config = dict(
    n_layer=8,
    d_model=256,
    n_experts=64,
    activation='swiglu',
    moe_layers=[1, 2, 3, 4, 5, 6, 7],
    normalize_top_k=True,
    balance_loss=0.00102,
    init_std_router=0.0188,
    norm_eps=1e-06,
    tie_embeddings='early',
    optimizer='adamw',
    lr=0.00231,
    beta1=0.95,
)
Below are experts of layer 5 (counted from 0) of a mixture-of-experts language model. Rows are named router (the router's row for the expert), down (a neuron's output weights, with its number) and show model dimensions 32-63. Each number is 500 + 40 x the weight over its row's rms, rounded and kept within 0 to 999. Numbers have three digits each.
After each expert's rows: a language model's description of what the expert responds to. This comes from a sample of Wikipedia text that the model never trained on.

# expert 1
router:517510514555468455541518478454478504482563509467551510509483580465478548572445568502469520462467
down0:521429492422493535544561430524468478450536467493510544491483375475546550544492573507518529551503
down1:529512544462488468468533423461457471548512451444472467495544524509496476493477491548496530518457
down2:516462556525473525549515447513462433464442489492497528539492528547491530504463469491513529495535
down3:545482494497499530524505467487497487461508522440450421463481532502480434521472489466527489568455
down4:527475596533533511433486489494536525529503481577426472457535490511598583554383528480546523556499
down5:466449492524531547525516573517475549464477528528421495498466504461522504462504479462525525535558
down6:480548554511469487559486485509539542510490513508572423496483521517465455515524547516520522492563
down7:509453438452505486498526507456502552492501549670501483473534555481568466473516523446485502455454
down8:549501556517495519502496498542480479551428455542463468392565528494424448540518478530556432488512
down9:479437568452520496479550511518526496476504491518503510383557518440551511515540459508505484444505
down10:485449547485492483526470537447490509571514581419500481512469464478438511522494529460433576522462
down11:490470401469521506513498546475496499566468514447457463459501528526520505516546460487534551522510
Opening or middle pieces of proper names for places, rivers and landmarks, plus land words, such as Sy, Red, land, St-aff-ord.

# expert 20
router:506480557511548500508521520449425492538618542477490515550433489523464547593448563458476507536530
down0:485476508469592437586507470446492494422516515491508431574535484494500518457464492489512462473445
down1:502429497508481508552478448500450477424475474509546461500460502559525469422467522464488429512449
down2:508570488520501520564504510573455430429483436483521476582405502494520472531569540531514498517524
down3:526562527524496499437533473504516514546519462509457534452489468486516500517490478513558534476554
down4:538496523526480608548518422468508428501503508507491514560440467559522494513526491525536476497499
down5:496427515471527497444537503554511487497540542539532481452556500574426460467496504544469470456490
down6:515546491542524481465500463496528481520467547562492454489429509500487451459503438511485509444471
down7:421497560478412484501489473458524514490493451506529501497527471545488459487524577485486532538536
down8:529474463449447459488424569466581522515501504516508549481550476502435525440501517496424494524508
down9:527512556432509512515532482507514504482479483515530379478495610483500481477528510453490514518609
down10:431487525484505516514411477436516541489509512481547549522514490551464547475534493522479552467476
down11:550534496478485479512529503480442517492467522572506530547517486467555498544462488506495544494479
Possessive and article determiners such as his, her, their, its, a, the, often after prepositions ("in his"), plus line breaks in tables.

# expert 22
router:491531511519473533535510502479493520522603489522566515500459540493513540547486530497475491540510
down0:453548481466460506562499534512473507468524498468493473532566512511521417377422539483472490521495
down1:545454497520450512512471518535521523439506478528502578495548512422509471498515498531513506482475
down2:562471489517562486476477486474546569470440490442535463513523494568504509533457518545527502581547
down3:504470543474510524570463505522491485483536490578500511481463419471432458524454527455580461437474
down4:483519529534606496530477565541439533503550517483500482517560517518527458478499484488517519445523
down5:459516498514513432513457509478441502504515478500445478500509503510524464513548491451494503461581
down6:532468527500500529543538471527471512537499489491517595475471485542504512430512449520478529485558
down7:423538508521465591441539519472449491479436553498504431488564498526496427516497485495417498539503
down8:517514443450519513513474474515474545425511499428485531571470444508540463600475520535416524563536
down9:528550465510551519485468468503537427546493456443585505433523499520525451471524477488524460447516
down10:543462483501436436389456580485536467552511516508454541466583503467452409574464527495519447494519
down11:527480482483506532485437564458444539409478581520540511531543643512512479506510401538496520477518
Hyphenated place or party name pieces like -sur-, -de-, -e-, prefixes like anti, semi, mid, and byte pieces of Arabic, Cyrillic or Japanese script.

# expert 53
router:489479455446536500556570573480476557457606523497486493509456529498528513486511490434538527533552
down0:508504441481506461509500550507564501472473535509513526451541564417412468541466481396521543493582
down1:482474531514475547483516530605392550480485507434488476473437562511484501432547382427483495501492
down2:479477500491449464502482461396517480553483446515477457422490455529539528586515519528563438562481
down3:464480541503452580460554420554453477550518459520534503462491526541453458427488486501542491493488
down4:577519518510488554582538525562477499477510457573519490460495443495453430521480490560458505501497
down5:494582486515469473478579434562482541500485495488532553497433550490450479487529458526541506504462
down6:472433488469446499555538534516484519481499573446469468457539495492559520519536474502523462451481
down7:548473543509467504550459454478543461478516542462559501471531608486522525468564578506520533493520
down8:547513560478563445504468526464491479453546505463518504524499460459556473481535518455557488598489
down9:491495433480505424472498506514540487519547451488498474458513432499450484527495538475548503493489
down10:424558531503484447508494446514519540504500493473472475499373562465500491502504520531558545531555
down11:435526523538533440561534486512503450495455532496437463493518566461546508489511424453544489464504
Country, state and region names after in, of or a comma, like France, Texas, California, Lanarkshire.

# expert 54
router:496513519484478520477552535492536492500516490527513509560558483556469530533506515512475545495504
down0:515553567557520535508498506404528468513453438496535468534521543499515532454474537477528510566501
down1:530546509495578561397494486488549469515503433467498567438457512525539443490534459555508516464464
down2:500492498541477549522486530476475493505525522535525487432523501552478485510512519525488463485489
down3:525544534529512487499516405471410535475532473501486508484509579526522521474429591535597502536538
down4:539566522490520553528496498434527459530460473474470531482537481458525472511504531435489513520508
down5:420497435536488449461449495431513520511537550567565570520443501462436495533471485484500502492482
down6:374499482516466538496487474459479469535554523494488512538511511509483507509511450450480456466538
down7:471432482494504605516460501487565563553470504558517476468471524510550551480483509542429411510507
down8:531462532525421463540538487470549500500483488497430506472566508481447543555577520550528547521519
down9:555494519482416493548493480563485556418491504449479545527508506567404497473488551589536535509514
down10:444434518555501511418482542485547494548587524468449468474515455411514487527533447511451491530543
down11:424515569544518445480454511516427475579582526497525545451506612519484511554505460528489439441521
Capital letters within acronyms and organization names, such as ICC, INC, PDC, HHC, plus League, NBA, and a lead-in American.

# expert 17
router:528457477510508493504517510488549472518608533490571497522510510539464547552514515472521492555533
down0:507535529416517475544577461393535500478490516513488461477445498469506506513464433395488496537528
down1:497519488507500490558584532425454537459587483569529564517471518458495442504456498486467574415593
down2:481521543517513497487451499443477493537418526546524527539484516439521501494518446476461466508470
down3:509466488533452495533489502541518436539507493548469499527456476529518483513477488541460429466445
down4:492499567472472453500510511466502466451534482603542535563454463462489471530576534532578507454518
down5:543519470525518556528531486563489531472520454463424453522499486425567488503542570511517501438386
down6:529503524458518529501473526456559515537563568541512449493499505488493464520529504506510507590516
down7:560511542487491490498500603505441499480527555467510506494540505474489586560499613508539471518538
down8:541466516505542554545523442466464412545507425483465481518484474458523505484483472526547432535490
down9:561483470469514506458529540531517549520506403570589469493506476515496519505504406494543487569409
down10:435536470545447605494481452564503426450549432532544565443495532566531383503498440487442517503496
down11:478439515521475552479526490462578484500450595500490522444512473515499446523424502562539492468577
Single capital letters opening a word after a parenthesis, comma or pipe, especially acronyms and abbreviations like (W)TA, (G)IGA, N(C).

# expert 60
router:515529488506499510443499482472504502529534506495487528486431544532493613513467545464540493543504
down0:519482409534516517510473494566586510491487489463449501521521447481497507456419526500444442507467
down1:576488450489532498511466517513510473549470461407411471450530514489541477464515484554464458476412
down2:551424486522492501535532532505470509536517548433516481511589455597504485483445506489543527488505
down3:550446507458497471563476479529537447466508479524485511527527507544483532441483494541539582516486
down4:544528446514506544469483508502525533440508506541522531439543390604474520480514529569476499469468
down5:514434541451556473485442517523457497441457509452476491506596466559541498482557550479492494468501
down6:535535452491489488502527485544495556579522464486476547399502520495494504501431535529481427481503
down7:456504498575420491463508533437527482406575475478453533509510499458554461579626554460503562491496
down8:501481541505444475445485544519505458587512496446464499439478446433434447481463547489440493554494
down9:490513539515470507535524495569514515479506499458444476493459510492485543493550505479555544545513
down10:443507438434556463502450548445582581565411562497467467517509536461452525505445508410520524531504
down11:497546457507487451489474494438460483530468500457511503501470555501558394493489467504511495521464
Modifiers after of, to the or in before a noun, especially nationality and scope adjectives such as French, local, national, Russian, and those/that.

# expert 62
router:547531483516467464465557506504499536512585476503486518578532555510430529532473545493491558480529
down0:490477522423533522503512478382478539488517467591535474526425530494430537525532437492528460504472
down1:457497540421424488556546454512480436515489423548446503493501496474513435548418528497611481533450
down2:501514530537480493524472498497448504482548530486554491507552513512475501485484511459483535533505
down3:482465526459430546527505435532501422501539531541505467535515412503476518602425523527527509509470
down4:515443481563541534453494544511459506497489453509575460533474528524547565538572480488506484437541
down5:486458547570569485448522489499514568543569452483500487508539473507535565428511532486419551479539
down6:451441490592429494486477512494478507540515424445448422449507538528521535545523491517482514569472
down7:472505443465522493488506477575530528459506506529516549515497424531495489506555489544443481485505
down8:527492453509472478478544534489595509489469516561493535567523473445441529487500523457525549441472
down9:452507478479512488627487491475553536503551414437544549463485493548402497467464501508561518541465
down10:564508547430516426453441550490493523477417523507424478482547546518509529493667498466479513459527
down11:508537505480522525506454494511558549438507523476474513523518518466554505457503535470478554477559
Leading digit 1 or 2 of four-digit years after "in", a comma or parenthesis, such as 1-878, 2-011, plus route numbers.

# expert 63
router:497463502490495498592578434495460450535537495491520556539510509533482516508504474471505527489493
down0:492607458424494450512485489588537570539483526474514527526503559498529589465477612481530474505424
down1:524560553517557507510460529545525469557574516487477501478483485494541554442486531476525550484529
down2:503405473481558484534589480472455465451482483497420511446443461516498477503515509499571548503457
down3:505525449513607492490486591579477529448456494469503506510503523465539565504481481494428473489504
down4:525525468437496529447478485528444484560450471511506501512510539558480504472499442401487485476478
down5:493489464505547446554516429493480485445467468483473581501490539503503456489420476500550548500505
down6:541527534536494523493559546477509483428482516500468506453549539451528400482504501500481504520536
down7:558517463477497534539536448534450550466428457488513488557485504545537502496523507511476516494494
down8:495458468476477473553552469492513538490414468499412433540514519524497520555528395497521533464564
down9:567492507501485518461461518412463562451490506466445487573547567422501441486540460548541511434556
down10:443533535505532446577464575432564562427547542516488466512529546464460531509536531578578432514532
down11:504528499503476442451481542486569480554520526522431565481503488493502500520461532579473514542440
Short consonant pieces inside or after hyphens in compound words, such as foot-st-eps, post-c-ard, blue-c-ollar, plus dashes and spaces.

# expert 6
router:471488419509475523487546533461502559499677542478490474481460526559459473473442476503500495484472
down0:473456503475463499475580417475466476457515482519472469571544458467518436516488514494488501414476
down1:442480456457449492497499505500528429526523500458439475498519458501462438480521533454476487542514
down2:489551507435514487463538508522475592563476530519484490532480640569479505524517521515414550518470
down3:444565541496515525510508497564536542595498475526513505438565478556452503497449507490586563485533
down4:496479549514547526510542474479504442511475501464449458496555548432470491472454508473437464473481
down5:550484549436441463437541510502513565476520534459478493524513557511472485525496480479480488458479
down6:545480484481505450516506509450553434535511452489514496509455398471441432474481540549466491478528
down7:504513483493501515525383477526476524534523453501488463471535494467507498508446564503501484527483
down8:468498542510532445482484512559404616534504519478449498534527540462472547573435517514524558448540
down9:487523537478542498462563484543514484491529510512459530487504602481557518524494477476535507472538
down10:564493546501540474517413455512491526552516473480496426398474485447453490513440523560471519515481
down11:521447464469488428438329517518503467559532543505467522471550537576496483529551523516445520543505
A capital letter starting a place or person name, often fused with a preceding of, in, comma or pipe, such as in M(ordor), in P(ourrières), | K.

# expert 21
router:490504482547513473473549533576494521476579449440563454490461538517558524487482505570394516497496
down0:546475515521560415491455493569472480512445467524468488525526513475494517518467508524389571458499
down1:512565545505486502519503478488521546513514513451510488564514538513517434542475474433455474535492
down2:514520469481524484524566471455480523436581451509437507496477492489456501520594589532506518496477
down3:453461502443421519378529492530486498478449521497497484551472555466501504449463470520556596536433
down4:527537441482504569497553509511460547595452479480504436469457524513526414502508486505558535466475
down5:480460487501518482481455509474413457433461469550471503529455532462507500482490465473488519530456
down6:465542521534503499437509504518495545489431460525548531506480432543501467494421501464465559469551
down7:479502502468478498539579521489558514495544526463489508430456551493477448529520473502545507505496
down8:507479498504505529456575451491429545510475468584498466461480508552383588492571497565463520483458
down9:500535465485515475483512502546488520481430524522487560561492521540517548448485493489480490472533
down10:468521511474507477475530467556445462499517502544507566522442534478470531481490519448507496462512
down11:475536468501502485425511588492400477500489592570488508504546497513569515474528480515424483474520
Opening pieces of lowercase words split into parts, such as rec-, res-, pl-, trans-, exc-, as in "precursors" or "recount".

# expert 40
router:498528490464465512470509552464440504583520479486488513498485552513480492528470515532540547497499
down0:452503577530565489502516468520557514496574495472456504442525470486499531542502500553472510472501
down1:595563490460503501504500477498471474483443541536488568622544516478444561478527531516558534505553
down2:511538560533427508438516477491451508467490469522493490495519501529510480506466500450561551554489
down3:504501447471487489527490487399462503482453494485626497557414556535460457469477436470470457540473
down4:500569476547513509458499547508438498563498541413488485530495548439441543429490491498440515548489
down5:470506509481508517566547442441505479500511432493553480490443499489570548494451562455537496531510
down6:527521481495427492469532462495507484422487517524493504525540496516486465521412490467489511529476
down7:520548526550514492507511374410447474448541465487575504508478426444573443490540547524521520539529
down8:491509458514526561491462540538512538544449500518482534510493558499477522502510381535525482531424
down9:531486560488498463499547491450495531481539482439499513495465482510478502516498481501429466569536
down10:520530534493533478511508478571540458520534452487431491532522477490486519523529453516557508464451
down11:488533527487518516505473514519472504544455478534450544473513502418477441490487538458502493472551
Capitalized words opening a noun phrase, often city names such as Chicago, Boston, Paris, and pronouns This, It, The, mostly in music and culture text.